Weights of a small mixture-of-experts language model, trained from scratch on English Wikipedia.
Experts: 64 experts in each of 6 layers, 3 picks a token, a softmax router.
Below are experts of layer 3 (counted from 0) of a mixture-of-experts language model. Rows are named router (the router's row for the expert), gate (a neuron's input weights, with its number), up (a neuron's input weights, with its number) and show model dimensions 384-447. Each number is 500 + 40 x the weight over its row's rms, rounded and kept within 0 to 999. Numbers have three digits each.
After each expert's rows: "mostly gets" lists some tokens that are sent to it at least half of the time. This comes from a sample of Wikipedia text that the model never trained on.

# expert 23
router:496537546489534552536440494513508484533507530491534474483457471421533542415488492558481502527552499568474587509510475516462462465525459502488553533475597475482427469600409453483536461540503455
gate0:519423425508482538525474584433487533487471508460505464486469498491533488531516500497519508502488477496558477478512552494479497468519492573502487525510454537500496482496469551520497438561561509
up0:494453485513425459516520515496515474587444567493495483409419472447521532456489513522555501549457523472534516398526600503486520479487567532532545460529523472531553439522480495481484542454531546
gate1:509470469570556493541448506464497488544541510534497533546535503507500478571485499423491421508518637539558516474513526506487519470498416538542513496431516452527450551537520476519539520500535504
up1:486476487499458527470503508529528428623485528518526542468490532485514466485515466485473515454562489463478484524500504531478514551448454449446572574520491499509536449488428505493475466468455465
gate2:549564437550512555532508529437502503442426488539533508557467531467515455505492458455480512478510639473495460454506494476518499580501540441520526534538515459443585541528510441456555507499485449
up2:495463558520561525508464553577511447476533533443478513482414498483451571524511469503514424474490440497495543611507456477462453490504464477523508532386450401501465508438481464501460496461480498
gate3:535470507487457444479487511469517562517519528540571461527515516474516485532491542513482468463525505537455527403497504516467461504528515444450570454521494441508408495525448491484519478411535470
up3:515437589456552515495545499531455476505510513552507545510561506494511461564511519497545436535489456489468518484542388469444457523462476412469487524553485541447457437540529513477494480545419421
gate4:552447506557492518548500516534507508512557572549482525496453491500467484462427457530439499530520503451475513445440436486497554439439414482465515467525531481500552458514508455473532490550535468
up4:467510495506528450493474541445459507441431511412462468478488446513520514467524451444508438537494566470470573541498511475512485533470564535537448484452451522482411507507484448495514532482471550
gate5:544479495535468470437525491484560520502527478491555532464547400454527590479557460486432517562509509422517560423555460489512497514428495511523527512524492422440501479482557449485494508480453463
up5:496473534575427571535517525468522552560418511551533514559561544439578492506522476579518553501536473508482445469538477494523561512579535551443496437510525451456505399491428496549548529539530538
gate6:480498516509505485571463427444483623455456520492498463411494591481555554482474438505572560413453554538468514545498429499513414534574549484545482486527506513530485540482490543496494437544521541
up6:516534466436528480517486511509474468558477509531519493559443475469509555452511494496459480499450505503468567465548522519497517456456473547520412541524534514561588481563537498468508454545536468
mostly gets: "er", " make", " worked", " prot", " expl", "gress"

# expert 6
router:490553550554536468480472457541462607505519576419555495525575542515520531524530489521475447448444496501506471463521501483570486449464541524567483496587511462461560577513469490569509482508469498
gate0:434515560466590525502499530500502556470411595534580483537485448546529531454507498460474493496498434472443517542557578529551454499536503506488481501589514544496476439485425486440485466448496518
up0:487485500496475499515467501493499452511488493542502537482454499505520483523535478479557534470453544508460473557511486509512545521560539563528500549492512532495495569484505492487532544493510498
gate1:516502414528456527462480446450483486487539539555507544468476492602464469437485491455523545519521540523531506519456451532490423510555469452508537507477465552466482495491525495469479455483516487
up1:536509424492574453454462493451512568489503445553595453435457561562507453490500522500498481522498506516568505507533450492540502459437503509486436437548525563466487579484499457506462504496488455
gate2:483488541501458481536470497476527494456565450436498549509471505570494504512393500547474516537526507485488508437440455477442523462537462496530590546481523493523515508497543441495420514507511487
up2:517545483457531507558478484563496480521556489472440518489483462473490508505520541539532533562577463598478487521535458545536503565500466505530523487465497494493492512500483510555493526545518507
gate3:487513514574495444512543461503587525457502526469488491458535478438469452501504544491536485558448513505540558526488563449500445502533462501445462540432430496494492516487525498461519494474552523
up3:451466522534477507533557524541496483503439528436516484422507487546492452493499488451525457470468513524471518523499503487482505516587494474577458552522463522460472524524568558503553524539508530
gate4:518528484486531515454521547580499551525505462466495413537529443546568524505498457488487475541524498485475495498581538445436560539449488466440530435446479522452546581533506525575544459559519494
up4:489535498492473436491558496498518541487514490507491449501527511531495451496468484496538487549483536478452483519503528483478474501461457509554451430535464532480504513462593538602532603451485498
gate5:453453545481499496564487494520447546514429490431553526501521522566476483492458459540395491554513493475478429444496514528498522551487510509490578444441464483458528506457536435509416479448486487
up5:546499567513489494483479463536483441551452477436519498573570472505518448507505467486548508561443482509487487473442534509527538550521470560457470435527437501553446545498528440466473465478508526
gate6:529488498487417486520524553591483593567501495464451446544474449522439477455502468484522478499520581495495451507499551508533469523542507483474635483466556560450488478545524566535470529539484473
up6:530455440466479440445589478533457511533474515510509533593506432524504533461515500521534569461524542566516541441523480489526391504551504500491505559518434548516545476507469435467520610513469504
mostly gets: "ous", " States", " pre", " main", "ice", " French"

# expert 14
router:491545451545555467458498502473437512515494433468498537507483474499512498567547522517501519479493500477504529570466422547552465503508511526551577544408537579510486434530563497512479452546491449
gate0:546520574443496490609535446515461476489558493422476448507519449508494534532526494534575565465508477465541517566456550500506502521530459484479491528431540488577496554463515619547579467521470452
up0:439501482490553547525464522513520542541448499470495528535535524543508539421455565472483538475429505508507512525424438426541516472565490495439474460562485502496473501486522515424576473501464510
gate1:521512563535532526439437441489450509546570510473484476497591521523518523439495438452533438510520511495510457467473508479496475437508501502561454561516484525563576544524523479471548527532461453
up1:426482473403435527559490498508533493427483469473457572507521553485522486517469555510540445485430480521522482513502505515596497429453497442538482480567571461456513452542488419531466522490503470
gate2:532537469521478422484470546484461518454440511486497497484586538430499575505528500488482475490485411531550497519467502462458462586462549488437501492546562544547475531515455435508585467422484496
up2:527469488409520506514566452495518556448568485541460471491417503507562409522516508534564499495565622475433496463570531460501554513532559492566524443412440488508523520533476522479530516549522525
gate3:515481536513486533471495574449522504537534521513499512541423506505428532496542539463398483534567436552465447528529571467497399494474504446498469466498467563443431494369519478402471484508490456
up3:454507521525510516515519543518504476508492501504496467530427484528490472488480487504479504424525494536468562462454480442436549494508513561500590471486452448533502520485477470555459481501460478
gate4:488470554497495526474417459455449556527488534554495501475565530452480478536451498498534452507546476440551517545451507456515497407513529512493452487432495438494481563537431462511487521481532499
up4:610506462511526423448518546461523493482500495483520485439518509534564385439473472449513553469473473472425533466586510569484483507448513576506527498507560469497502520475525439514534515506543538
gate5:472491543509463515450425515505459527495537504462469477458540578497529513470489510614481511488518464538486454449495473484548453477492508506483507483533495506493507498517482424576524513491453495
up5:488475562492537496572520569521455520479533448570558528496507492566581501514505500482497490442504458539535503471503506494517476501491518504595459435546483514506514532488501429491478515465486463
gate6:543508484534456489462557520433528449496490496542524529494473480541463503504560530579430475520472527510522444506548486551448482474423566487430458494566473546528479572594511470515388547497520487
up6:496510451526490445554554550536611505530536518483561464495430503545470473428541453444535496499523561443557472527429484528565517469450524478446498488549457498525496423479455532432535603429550552
mostly gets: " \"", " (", "-", "–", " /", "/"

# expert 28
router:499549404458468501510416406491455548539517469535549499555533486495564509545522507506466535452461526524458462521442492550577495503533525575485482553513489499560464414520478475468403473478462517
gate0:462500533497491488562495495448487446471474455456448588522508500518526448511521527511447462505447467535490578568367488531443518508500439509448475513429485449474485458556536519555476532489466528
up0:600510498495539537490520465506445563494438531516471585524514560554505432509509515584445522571522463515509537523511499431570434571528573532561512526490504494482517467433522541558524528510471496
gate1:472498505504467502519493457507571539511499457526538494504486432528538500529458531533533564534489537500451532430465482518523553520473504513480501529549561534507505491461476416525570459491498511
up1:564513517435464390528495474495529510545427490500508517528481516477525533482498463509468459491551464503513542475499489463485530485569441496478551551474579508504515571444576459444496555469457535
gate2:500460516482441524524476430481457551600504542506607494495433446509472499574524514599467487544419513504433509496538423462549418527559519513468509503519522473532483499455551457459518542553464493
up2:536490511515421511505549559535547532448488574511482524451551453422507461523491427548468447500468533559448555491492477540522425552525441468594511480406521558452484505532469482493443511531504506
gate3:409441524510531449457496455487568469448451560522543489516521490535482528478492573437543521472476507590504489360425453527467501455488450489522443492494534467545481492502445404456494516500506470
up3:517432516539412508558517539523443500468495538473482547502505526517529509556529458550513405489513516504485389470518523555529525519555515502540541590500479490559554512504538488538442492455502474
gate4:456500453485506607472518476499503485439458487523431484505514445497448500546497534463435523615502471474539470461479434514501520482456498481477459474524475529476548409491471491489422460521567514
up4:487473512466491504546527442498498426563485516475573480440436513464493483488520480560530454460387486497532530520513514491442456514527488514517446489476494470539497508506441491466493446572581482
gate5:528467527492494497517514457462470477497532532477537446537546512502465488523564480529464568412523439496440507511453508514524515485550443514441485538537470541454563485440480496465446443447552465
up5:420443563504522431484492531542498553489464511480460520491478522535499428516536530543466564527442548520499538423470557464466458494512463488454429443435536465540507531446521401542530511463502489
gate6:471491475488434543559509519517505478472548547519550405492488473501432548507453494510455571536595448544492482459510403454551468464480543469498460505493490479459465515481506473502491539487484489
up6:500487479521536551520523545423389554511466474510454481472526461459476498513557511446444484459461418497578507511532554506422455482438465477510511507509483508547478448476461558447486524523486536
mostly gets: " or", " rest", " role", " norm", "ucle", "igital"

# expert 30
router:495458472490524519437519531526552488500552482427437445479470497492525498574515521526559524489460529500507431457464531505499480492500534555525440548515443471494554508454578510456468477526534489
gate0:488501507502439477467512539457478455513516477428542475432495446498502448475424467496459430539455490413499503507532563507503519496600515469467526488516472469494510508466557556455459542432514551
up0:486493501478521489520507509536473477520484536478498433461470516494459505565520526538486512500462517419526540527502480495512487477526509501423500574553475534510478514503508571525517470544567575
gate1:448457526504516489476495464442546466529485454500499457563507576402527473427482500523541513501485496544481484495499541498464474545476517456502453524457465511558415495545516497443526537460508573
up1:463414546540511473516474478523489575497482408435549557565548494528540509574555431533469514482482503531517492432530552552530476473495473466505412498480452476505611513559524509501562531536540556
gate2:447524520474499472553540518430526425438486434414469498525567482528537423478505549569439479555538478437557515491495600420491527509510493509524524490488470527460491465482534484504522510510507519
up2:484475479479473494505451529529471505471477456559494532486499587509477434533531515525508514419549572460488520471563504423585497487500508478464465512473558477504547564498492508568450454459541486
gate3:470537486457434525468461543451537516468510492525461426527534501529548547506544454441538480557545541527536410520462477539518588510490481533393542569608459450442496522547531436451413534480492475
up3:501533430502401474494561479444531441512520493530508500530568548508470429481520478532492540523483505498518443444433425493522469504552467491491553459528587467482480490538443420496486486526408482
gate4:478481599517509506455519522514543502487560463486482469435552463514498530459479457460446510549553428481521471581496512556470543546541478484433517547525501476535440549455501508500513426451476483
up4:505541554516444553553494447422521430485540520458505497493516485449517536523473497484567477493454524490544423394413452552521496535460490552534529551454500468511572471542503488420530465490499492
gate5:507485498481441412537429499561505502483586476518493489470506468572467490459508495451489567475498523502518514432474500521444505457509443487492536571518492452464493466505508528473487477541522509
up5:477554549465475503529581519437528490357503547449451589486494562521503468520450480501546514455537445485568496497552471481507442535539467582457531494485484553637463495503474531503582517518473518
gate6:486510519557489462448512466514518544519477488409413464484542478508524498548481531438501522552487461456413557513371536494450542496420526505481486485581468488493520570426498476520494515551485530
up6:360520484489499494467434480480566533495450503540434504498551441510451512512458493579608466493519518475522477501533484534428548523488542495451533557545526454479511412480501537472526473519474509
mostly gets: " from", " of", " for", " in", " after", " during"

# expert 13
router:489502465510491544457445462397511490476502590490511492470513547534493542455468508495510512488498600512418457417508550539481515467517509520496433546398469430477539424513477521504508500503455434
gate0:481474492420504562479498459526498491427561515552528475553566466490518456523469551518600447505436491498513504494496460497505564523511510480480514547563520467516539552490494565469487495532536432
up0:480512441481502488485496501516566561587454445503471486467536485446430466505514488521469555511510520460499520554456517515558503549469490429520429500467496484540525456473568476520564480499532497
gate1:526545560509560444540568540496486520484515536520507519506519567487556553495462507471425421487547518525476536479499553529542499485524485515465487573497457473468499456412413510471454510432494489
up1:526552479521541490473488527525494527553516435475495534507548555519494497479477526519462554509434575438499556401479446490443524469477476541493468514487441440530479533529526470517491498496409476
gate2:516503468487448473522494438501478483516503483494529503440479490513448455548523485487460521477454531502488539575518447537487499503466440489520510490520516455505505454464472561509444571556496522
up2:561499468431462508534501477495509610547516421546483536448439479505463484485493504579459527540494493508494569513584522508448497465546493520441455496486460468492528546487554487506482482563503540
gate3:466493527448461571555538426485518418527455471562494524506503507596503520453458544496540484499492515511395490484466546526479531528469486489473426523590520516451506481447453529556566526473500498
up3:544505420449546489488489480542514449500468513544475423500464477394474474497516544484518505461487559439535520466517503534506457529506540493489532460499505499564433505474570449516504502470406536
gate4:540504545477517455450442486470497499499579495517489509512528460505503555483433520533480515468490546548545460497435475560541474474511514468526432506523550470511522513515433536461458518504559511
up4:508538511560551479459552492462418499550432550425558466505469485541535520503540500516457539440438432572552474508465497591528467504556446502474493495578457504480506450539571511496507532543537442
gate5:434541581471509518538469465496484432458519548410491458485460562469481488515512478534510479528499455579480543492509486493476505484474516474488550488513514497510524426516530553491478470476485500
up5:476431511431481472486515520543534515499508437530505474504534443490464547500531519517518522535537550527486546484559438462526476476478557519487538478558450426448398414471472529564570544488517465
gate6:530438521439519485542520544506517500531532470559511448501478467481447494484472526461377434531485478468523509483465469503491542450386509422501492515465482467502440447423496473484511497471505527
up6:548467591538507453574459497553425480498483450566442548498453504509445570433555578519519481481534505600501488524449415489478504452488505536561505534472439468556512531504489436462454418469439491
mostly gets: " in", " to", "|", " In", "In", " into"

# expert 42
router:565480477495507505409496484485432437471448462492577550412538519419537538485532503526446541495582548518486491516459535508525498524498555495518517424535514590514529501500550469511478523446531453
gate0:394517476563481473526588536507523478577491525534574476577491528462547471518510509476549471506418500448442452496533470448505493515512534425491474469488521433562488532562498512456419541472466462
up0:512521465541433512546477508518506522541475421436543501521530438546514493532428494545458534454486537504460579532478513473469490612537473535457482426489457502512474558491518473407472585439549496
gate1:523451541552516442447495526509454482489591475474440442424555539451459517515503480473447453545560472494557537495565496570545481563575619450529460526498476395510471441524548476489535491503483535
up1:520460493490496454524479461458496507492518461449411510477521545514535513512463503485608491472495495494533486558399525489517488459488557487483514544390482528477446510475484522558494539486460555
gate2:565425513560504527470544493532510444484493466484492502534501474501592473515532518477575534444525514509486462524559580467466510482555502515535595444444539540473515527513466471448559490476548535
up2:515540566561526429552474562492554531475470559540468543564555481515468522570425475526532462512493458470532464533545583562558474465514549513491519494541489582482486542468548483467482562517507476
gate3:510481542568509461444507520529501525591465504513525518544447542422442494517517502463444514487509446461470479470513543484543492489526495484537520479500485511538489469518476555551539487494401546
up3:470490521406494515524524539561518397533498465482480495532445512529502582502507546603534526535536518556425434466525479538561569483448531517446427517461503477560378508463502534438512453483522569
gate4:528519491559483533473553444619463508457470475631533507522494531550550544438477430609522469471494462523534526520510511515450491561463518529531548478447540547518479585555552508478515447490530507
up4:487473445490534444508513545463473551474553462460518527472509497541530524516525457548561513530476492511512497539477529470493510502453471496515426571508488461504481540433523487434523495441537498
gate5:410503416454465530448513459500580530487536470455528516475471524537522477495540575480491513476460505512486508462497480501514481450461395475547487526500558482493492513546558458518441542552514452
up5:535441468494487489381487530475535510434514438468469454512555540498446478500570555539464489492507487520492570538477490496452601518523498502487512461556483465509505473484513502474536573493554475
gate6:602479538454540384581489548477483537531498520491471425467491520474481475495575561522561434541556496529529438496531523543476526486480512502470509546498552496482536495491503522476454482536415456
up6:525570477542472500521540560491535460442466482536446479490441482425479485485507600549503549461560480489498452436527553440490483414546531455444468566465477556491495460564503486506553549474461483
mostly gets: " W", " w", "op", " b", " sp", " part"

# expert 25
router:511550529453457539473550471443434424540536459511444487532483528501494516535473523467562571454455534452481484469435499431526525519418536471463453477501508538554516518579485469548535571506444473
gate0:470440527566527566471456476395441529440495538493442562425498554514492537498522467512567521546572540504545500489522457536479527481520562535482564472428488466550499421513446497499553440491520531
up0:472485501474517545422488482475490543504438507504523479474549545491523476463546487513508479504572524494519459450575548532527488437432590549500478471503531555542458483587501525497516530530461537
gate1:522483502515520487525555489450489465487493533492491528451496531485564554573480502468477466581482489395487511527546480492454469525495523431456423479520572469538452500516453476508487450479568493
up1:556469564517480490558575484469500483493483548502466479541564548522526493519446501516506435543419469505477506475558489553539476585526537465425522472455472471539540487527434494474502465474496553
gate2:521452566467463513504421500455530419464544485533595493493522488467531518501497454495461530517406533514477501536519491480546505513575518518543502510568564436567485488544520485560553500544524552
up2:526523531547492523540550484569520448453569495518444507512507492456499481510413481559532450580487480478472431478533545470503510500503454517499459506482552470562483637461490477431533469478541502
gate3:544471452450514480454495496465500456473508490526472517496469384509440410489550516468482500487547577489423488544442534369483500491459559472486429501482549501560449552488539545509517526480497445
up3:451455548445507542495535461401500424488489537529507526448498479491532596477488524486520497503492470472502471500491527490475423508538465490517544420477549460542463537540496451463567546611520455
gate4:492510560476478510512502529526486456430484529529500470512440474531559434571527558467541491564496478503494502503454555523509538521501555457555508469541580475529537516512505504549544575538587536
up4:505503585511404498506497441531534476509519523525476593464516525506497417463501501499501500522518511548452457543481542525560457494485540521464435491476451546509543488457477526459448501543478472
gate5:477507493438475549541545490465517429457476525533493473523512481554506561463467481538558481458443474448451503527476560514469472463487478516430415495498510503410461552440494522472561506459532509
up5:564529529492483520459551508547481548432450521486426513502552578571565506522513527503528400492513488580495568498514423550535497521530429451503485552515466526421472513509567501517480460513490508
gate6:548433528494553456496584442485461454528528474575473501495417493559475475425497507479543531476461568554542491573447498528520496447488478539436532488469527542517484456601514500471511374564472574
up6:425533534567531524536552506447553496505517504532466453533558495506519456471456519505459488558450479535444507532527512516478517559477490468491509520448480581437527519550500400566470571508532583
mostly gets: " p", "h", " g", " F", " s", " r"

# expert 18
router:451536502428576435588526485516473463491453536427499573451460518540486568437506444493523532461543525562475507553426490463493439514509544505524438539436515494540548476495495549547513548552543533
gate0:482488456490514442534565467548534478510553564531543447488483577515467554552456496387456463527532476460556473494415511525506497540489404486536512501405538537490488491499549507572451487503570551
up0:516451498524499500428513506499579551540520496457505448495465427509520508470561476527457452514528467512499474549569514454502483534479526514446550503464491589450531475538471425583448510458525539
gate1:540416452498539494456473481516475611587509480516590460482422465535519517466542501490470424496464514525535514484539581493510525573542463475496470540508523459463498493527523563513505445438526531
up1:459476426532515534547509529514459509442486528491450554564530555536517525478539492468564462529539486500448451484464504524536469501540433445493479559519474419443501481577474478562510540507551502
gate2:573526483503491564545526538424504522474520523507476526545522524513498493585472470520514490569504530507468559523479511522507498549575467454475514598508471517435474550434511508543417492483512482
up2:517553456541462565531511529429481507527554515502484486539504445499543600516498570495528550560559511559562487494525508464518487535477535523492552565514532511422448538510516434536486454531469452
gate3:564497465532461493504566509530563487479545531555517551478519533556514574482471527479553483626515480476444421455485443490455461540518404443518583481498414420532486483494443491535470446486487544
up3:497499400475536502493494469519575474486495518502461511462505437534522483432493509554469511554546507547545536489485482610420512439436513541536541495485443458443527506488436511538469374563496467
gate4:468527531567511467466446410535470460439448450421443512472495403533488445491415463581542505463526504536492449486477440490579504490467478494473492542590484434521551493472515432463512561549518507
up4:502517488508480517448534525500428491518441484492499564491559530454531484590530527442432524519538511508526551518471512480587520417500512532488526507459549396531493545464522516451511514493472547
gate5:455539485546493495557496494504499469527481515596600460517420506541484490557486538396539551529461521543492468484519357498504543479469578555491529480469530474522463509483494518485532502502499488
up5:483553517518465471517560510490518480464532516498499489516423431497500449537506489576490509507451464542541542555499496515492527461476517506579523499474581501537540511520477420458525558541587489
gate6:500447516587569443466472474521534477505488536491463465526502520515472463436486497606458470501484579507490504495491531533497508529476498507494554565504517544472479432503516501554566508511552603
up6:505391569441549465442560500497551447474460492516487476460518487489503457456551453466548464541475506472535570538524541553523488473470495557487563548513471514532448599551480510479510555527461526
mostly gets: ":", "r", "ac", " –", "):", " Dr"

# expert 59
router:489537555543489485485492544533527484454512459439465489493521491473473460504537470428482438493582443498503513482494492523493552507514464486446530501516570558451449420511451573548472469418574507
gate0:603486507541495453419521478528472510418526529499464498507537475476448495510489496473548454497461523535471478545509481486481471557477557459496547575508483522553452466477558465546561461501441478
up0:519543527504525473535466534547497507561490490557432516534478539446496449434536495432485469428455455445549497562508595548525558552520537479516470496498564524488508416524519473444453568417533526
gate1:443553540569487523473560519554506548487589488447551540450604545494510527523501503538498458470482461419503520535498492506520507554509479478546489553494537525521504520544418469458517513488500460
up1:508489459470486487475524439510489568506477492490525481585489445437495548481493511496546527453573454515516508449479557465494594505458495464460460458423477484508512523489450464481515509443452514
gate2:464460477485501496475468475501517541573444489527497476513554473483498507463521490443498541561429432434497455465475513567565434494491426565484478471523484436497604529478370542571578572548426476
up2:507521468535652490495529511463493489481513498536502507358442508502550548530476481488452542458512428511535443500601524509499505430499521479534532486489451436498448484542538463562523556531510415
gate3:541500531554541493431532479443562525510485427565515482462511558546485522454551577490521457498396492501465458479449474454459424483523498509513490505461509508403516474449418488482478497511471480
up3:540516487488549523515493480458471512469464427519499496487482485521470546517470524564501539426453452493477525508476456491483488559484488537503541487503508435535552514536417549530497436514579533
gate4:471510517533490439590398499471506519528490490524537492520485493566457454520517530516465503458460513571527562479494474500475538435489466533486536528471489518569527503539512457466524456506565494
up4:450480464503467529532462446442522469448429450498453511501499580506600519461464539517460550455428495521479510492433569484472485555431562433461485515500528429513562402482462543527598471493483418
gate5:578545517537522446501576418510524479459476466496476523519577504499517479503509494470522517535548479482493481479542511580515527509525562473443503467461515594537438580462520563509467549521461601
up5:538497517503466549528491498482614507462430507475482546492518490480557567580504477482439489523466621476422514482558457465591589446539525503575525456554446487507477451502514493492559570412469491
gate6:508475508392523393490613458554458490534487505452463490486507513524542520462426511438517433534527446523579526548489480471435480514488450485489526492535403396504450437463437478505499553529501506
up6:574551565521458504526453470540456540554537533492549489472541476468475461418556498424479541483515523543517453531478561452436517463496502486522422420496506419510550555480520515560504505489564542
mostly gets: "eg", " contin", " reg", " leg", " beg", "500"

# expert 41
router:478438537500478525493463497538518520501436492500461478533534516554582388464537522546442557503471470519518533522495530540526545489487484533509459495504500470636505589481518537478526477509509488
gate0:412572443466489421484445554549550503434497557473573483453516539504466446550571498483442532479450540430540487565463564569490533515489510569625526464457441540515561458473463520473547498468466465
up0:574463389485521519518494474558562477507541508412537525520510492548510477518459594536488497509458490431488519431515497446479583526458509532499501493503515576450469481474466467556465514511527533
gate1:471604497520458560469576534539506527470536475445523482534534531589607548468436481528494524551493421539493507512447426527457521466548470545490521461429504529552527545514511518454457528522560414
up1:531426498477484529471523533539432431512481475493452485471435458496491520536527576464547543573548538535434589507463460406477561529527461484426517499496502494412525509459504572398445426502448500
gate2:596550567479512502502488459566533468475512464515539511492503512587470449557463563483507507518492530491544541449520489497541495484483448498508512521465527480511483574507486550503501512560507481
up2:542437530532535565535528497423448528523475492569477547400470519558514489555474481548511409491516543509467511543453492461519484519476411482479525529446398431461540517503503505521435473527513479
gate3:516519460490624480530522474531512477526522526470522487558493563498525484457531444519505556466543488462508545507461504528522489458545522493499542458482539444428393521552513474472449481473472512
up3:497565528502482487551525512423413514534521457552510598456500510484556444428445506453531462534573522467499493473525444513518467462466461455563525572511446491498477529568562455536493493482480503
gate4:464546496395476546502557570490489438507490506476512480475552553433482507469442473494590466498492490481437477562457513471416518490476549533470520496486522500457503448564544524495536546431505549
up4:526486520446462486545527517542486605478533548512510505525441487497476404500529471451476561470504453585577450511498557468561444473538432466528475611468579501464519508498476456551474522506490483
gate5:456508503546528506462474550461559456538501522421456502588436427535592519566523514515522543488463493534574509516479516439516512555525562493475547478389481486474542532505502514499547449535478480
up5:546557512492477562499511437435565465455469472565481527484461473439511531546476471428484511460522529564483484456522439481485467502492521417447492464491521566506515432532450437520491468477472454
gate6:592459533528464439506588515477579572477546484505540496522578481473524501481490468514494482531446520469470513544500525483459429456421525552443481437515553520500474510446523561517509524568467473
up6:522530453487527519474473463482516445503510491474506489421451481519568583497531480508490479490451559503432485516547438485458494437498567498527487455473496537445466524538560493548467478490509504
mostly gets: " album", " film", " club", " School", " States", " University"

# expert 27
router:535532431465462451504556520517520453409497475534532519516426440481518468480511470466475494556543450521487520473522528473491502504466497464481553518529537484464577561478521589521473446501478455
gate0:477480412542470403500524516561452515492511447464542476513548535530486508544422491491519482493509438466487571518586509457507573536426558452485492450504515474493539501507530484534516543470470528
up0:461555474490459567459567486535500437535504496545557478598453481464500451477508542491454515443554573512462469484505461437452501453475516544471523429455471474522531521527555498503519524517535523
gate1:473495563581539472581538488525444509496500508501560448472481504506450459529496568487523516561450518500522516528553548485535548522460450532507566537497451552447465469476492500489422536528471497
up1:467505455543550526501556449575524438423571456459550421503473481508480492426520545515502499476493419558563502404470505540509507483497495499573450474509531507476488505478454476476531546432525479
gate2:586513494538521568463528501546542447477445480483480496545540375509544488399525502497447440552454417540452542521507555512508451399484499532536485439529423497457552426486498495499466499563484502
up2:475489504499506500520515500449433513552530502508569504490496443541481602513529529425528453480486500510573472555527547493538484519520501526451454540453526510446466444509517520473454512514540531
gate3:477490467500478493480531500477545549495474460397462521529450522523508494414481477422548583525431516579521499572481542497492572499507521567502488456467481550567482527512497491493537476531527467
up3:476411508517507451587488545488521525493585489474491491490490529451470530557447483509459557497499479514551483570522489526537494389574505564464447491473433517486508466518471457452589563520459463
gate4:440497496442494485458486517497533480512577473572556455491477455486454444529512521499490538516549468564488469454464556486531444495454525493607500444448503516493459513574556536470428485499515483
up4:442523566489551552493461515447477480440539480527549518479496478517513494453504468474539507485462503500431498567506517454468482447491450512525521463569516484539536554517536456489523486584510531
gate5:502496552494443516550433525515552503541556465508426499529515457508515525551475538503501547481538539497523456537470441511434445427453503519498508477524515540495438555508492507538402423427435466
up5:505550507518597483508460425447501607478508498491499496470533447574464529587478504518615483494518530526461494573433578486497485460455522571528491396438505481547490499532449500516568506481512491
gate6:507434512525567515518559490474511494510501490509503463528484512506476563502499533437525488464401477520507415533492538514448519460491530469571510449541533537493485536468411437478487458541498537
up6:556459465502528512571543424508529447536489550539509512535517536561518471457510465483534513461478532508512552500516442479545505511469479498525502440503473469469540529532562453487453397543592514
mostly gets: "'s", " album", "ical", " public", "ific", " own"

# expert 55
router:485454478513472542522517510529490520463536557481525503509502489476549357467450517474550537457463569498512510493437477491484520507513541456505433547448425529512509482487469544515575472442465561
gate0:431515538505466536478503468494436506561428424516540489471499463502431481481517492471523485365550473503503479452538482530504445508518523466558497526535534572474559426428485452528588429450478448
up0:530502425402502430427432475474437428529524503507476554502520492456502495505546449478479461509539451498544496504491518479407535492456497463470482446479484506507470552501497544434530476601518498
gate1:425435492504498525490443412473514454519537535498544499530498445482491444474540493588553528485426497503574529522464566521487539484566471551458554505557502508523526506497461523526362411446545520
up1:437542570513489530447440484465521486497515503523482464472440483476504510535481478511506506482476502434442499573495533439520491592467534556536504487552539465517536499507478503489454437455451560
gate2:525481447487536483448534552517469507518542537543495493480451500442458562475483541485470592407557475560528471528524463525458511488478437498498542551565416529455441474550461478466491533519465433
up2:467423476514463512449494489471498540457476649543441564504481516477489549464482490507544478564436497512554540532488471591494489452558464532476542411494531496430539507471525506558529465559469549
gate3:505468497421463483519482447469530489446473488485454505496511464480512582547522491494397550502441526490493470526564462536489502458452471433509567514487546528538518535542478493443477490513502534
up3:454458479524523535511506456538555499451495546505425527464505489462533476506514498564476554460517491440503505511501460438498460536555448520477448527441522491510512541503459445552526553517472510
gate4:487521498473489446507462465522563487524451486487458467514487469407541492472483532501579445454498533553451523545529466542478536535549528481538451468565508520574504573518557495454551511426514520
up4:537413519515490521391511477500504577563393529495431515528484451449497442552455526530506459508577451517538516521523532581542503553535526500531518542527476473509568533501448513519543471453529500
gate5:558439449441454547521559473508598456487542556520571516452547486458485455586547426570510558468528552540510510543475478493470481499470434565465478447571555525489480564519550570502468462460479497
up5:564528486534509506517518507498600481548495531477530490516505442474495493530455486449561459519533491513551523507480546520545475522507506539601448478464540549531548497531435479456464526498479429
gate6:503513461515471420472455416548442493539572559486478426539468535459444549515419537493460535511495456513541508532558433574546557457539496553508491490513516491453520533488457478592539438499464529
up6:506523548456527498514467466484438485486499508607554479492434402487510504490491505508493475547554557495557487526449571430510517500543570505518543530392516520546519532512498453503511563514521453
mostly gets: " |", " —;", "\n ", ";", " –;", "  "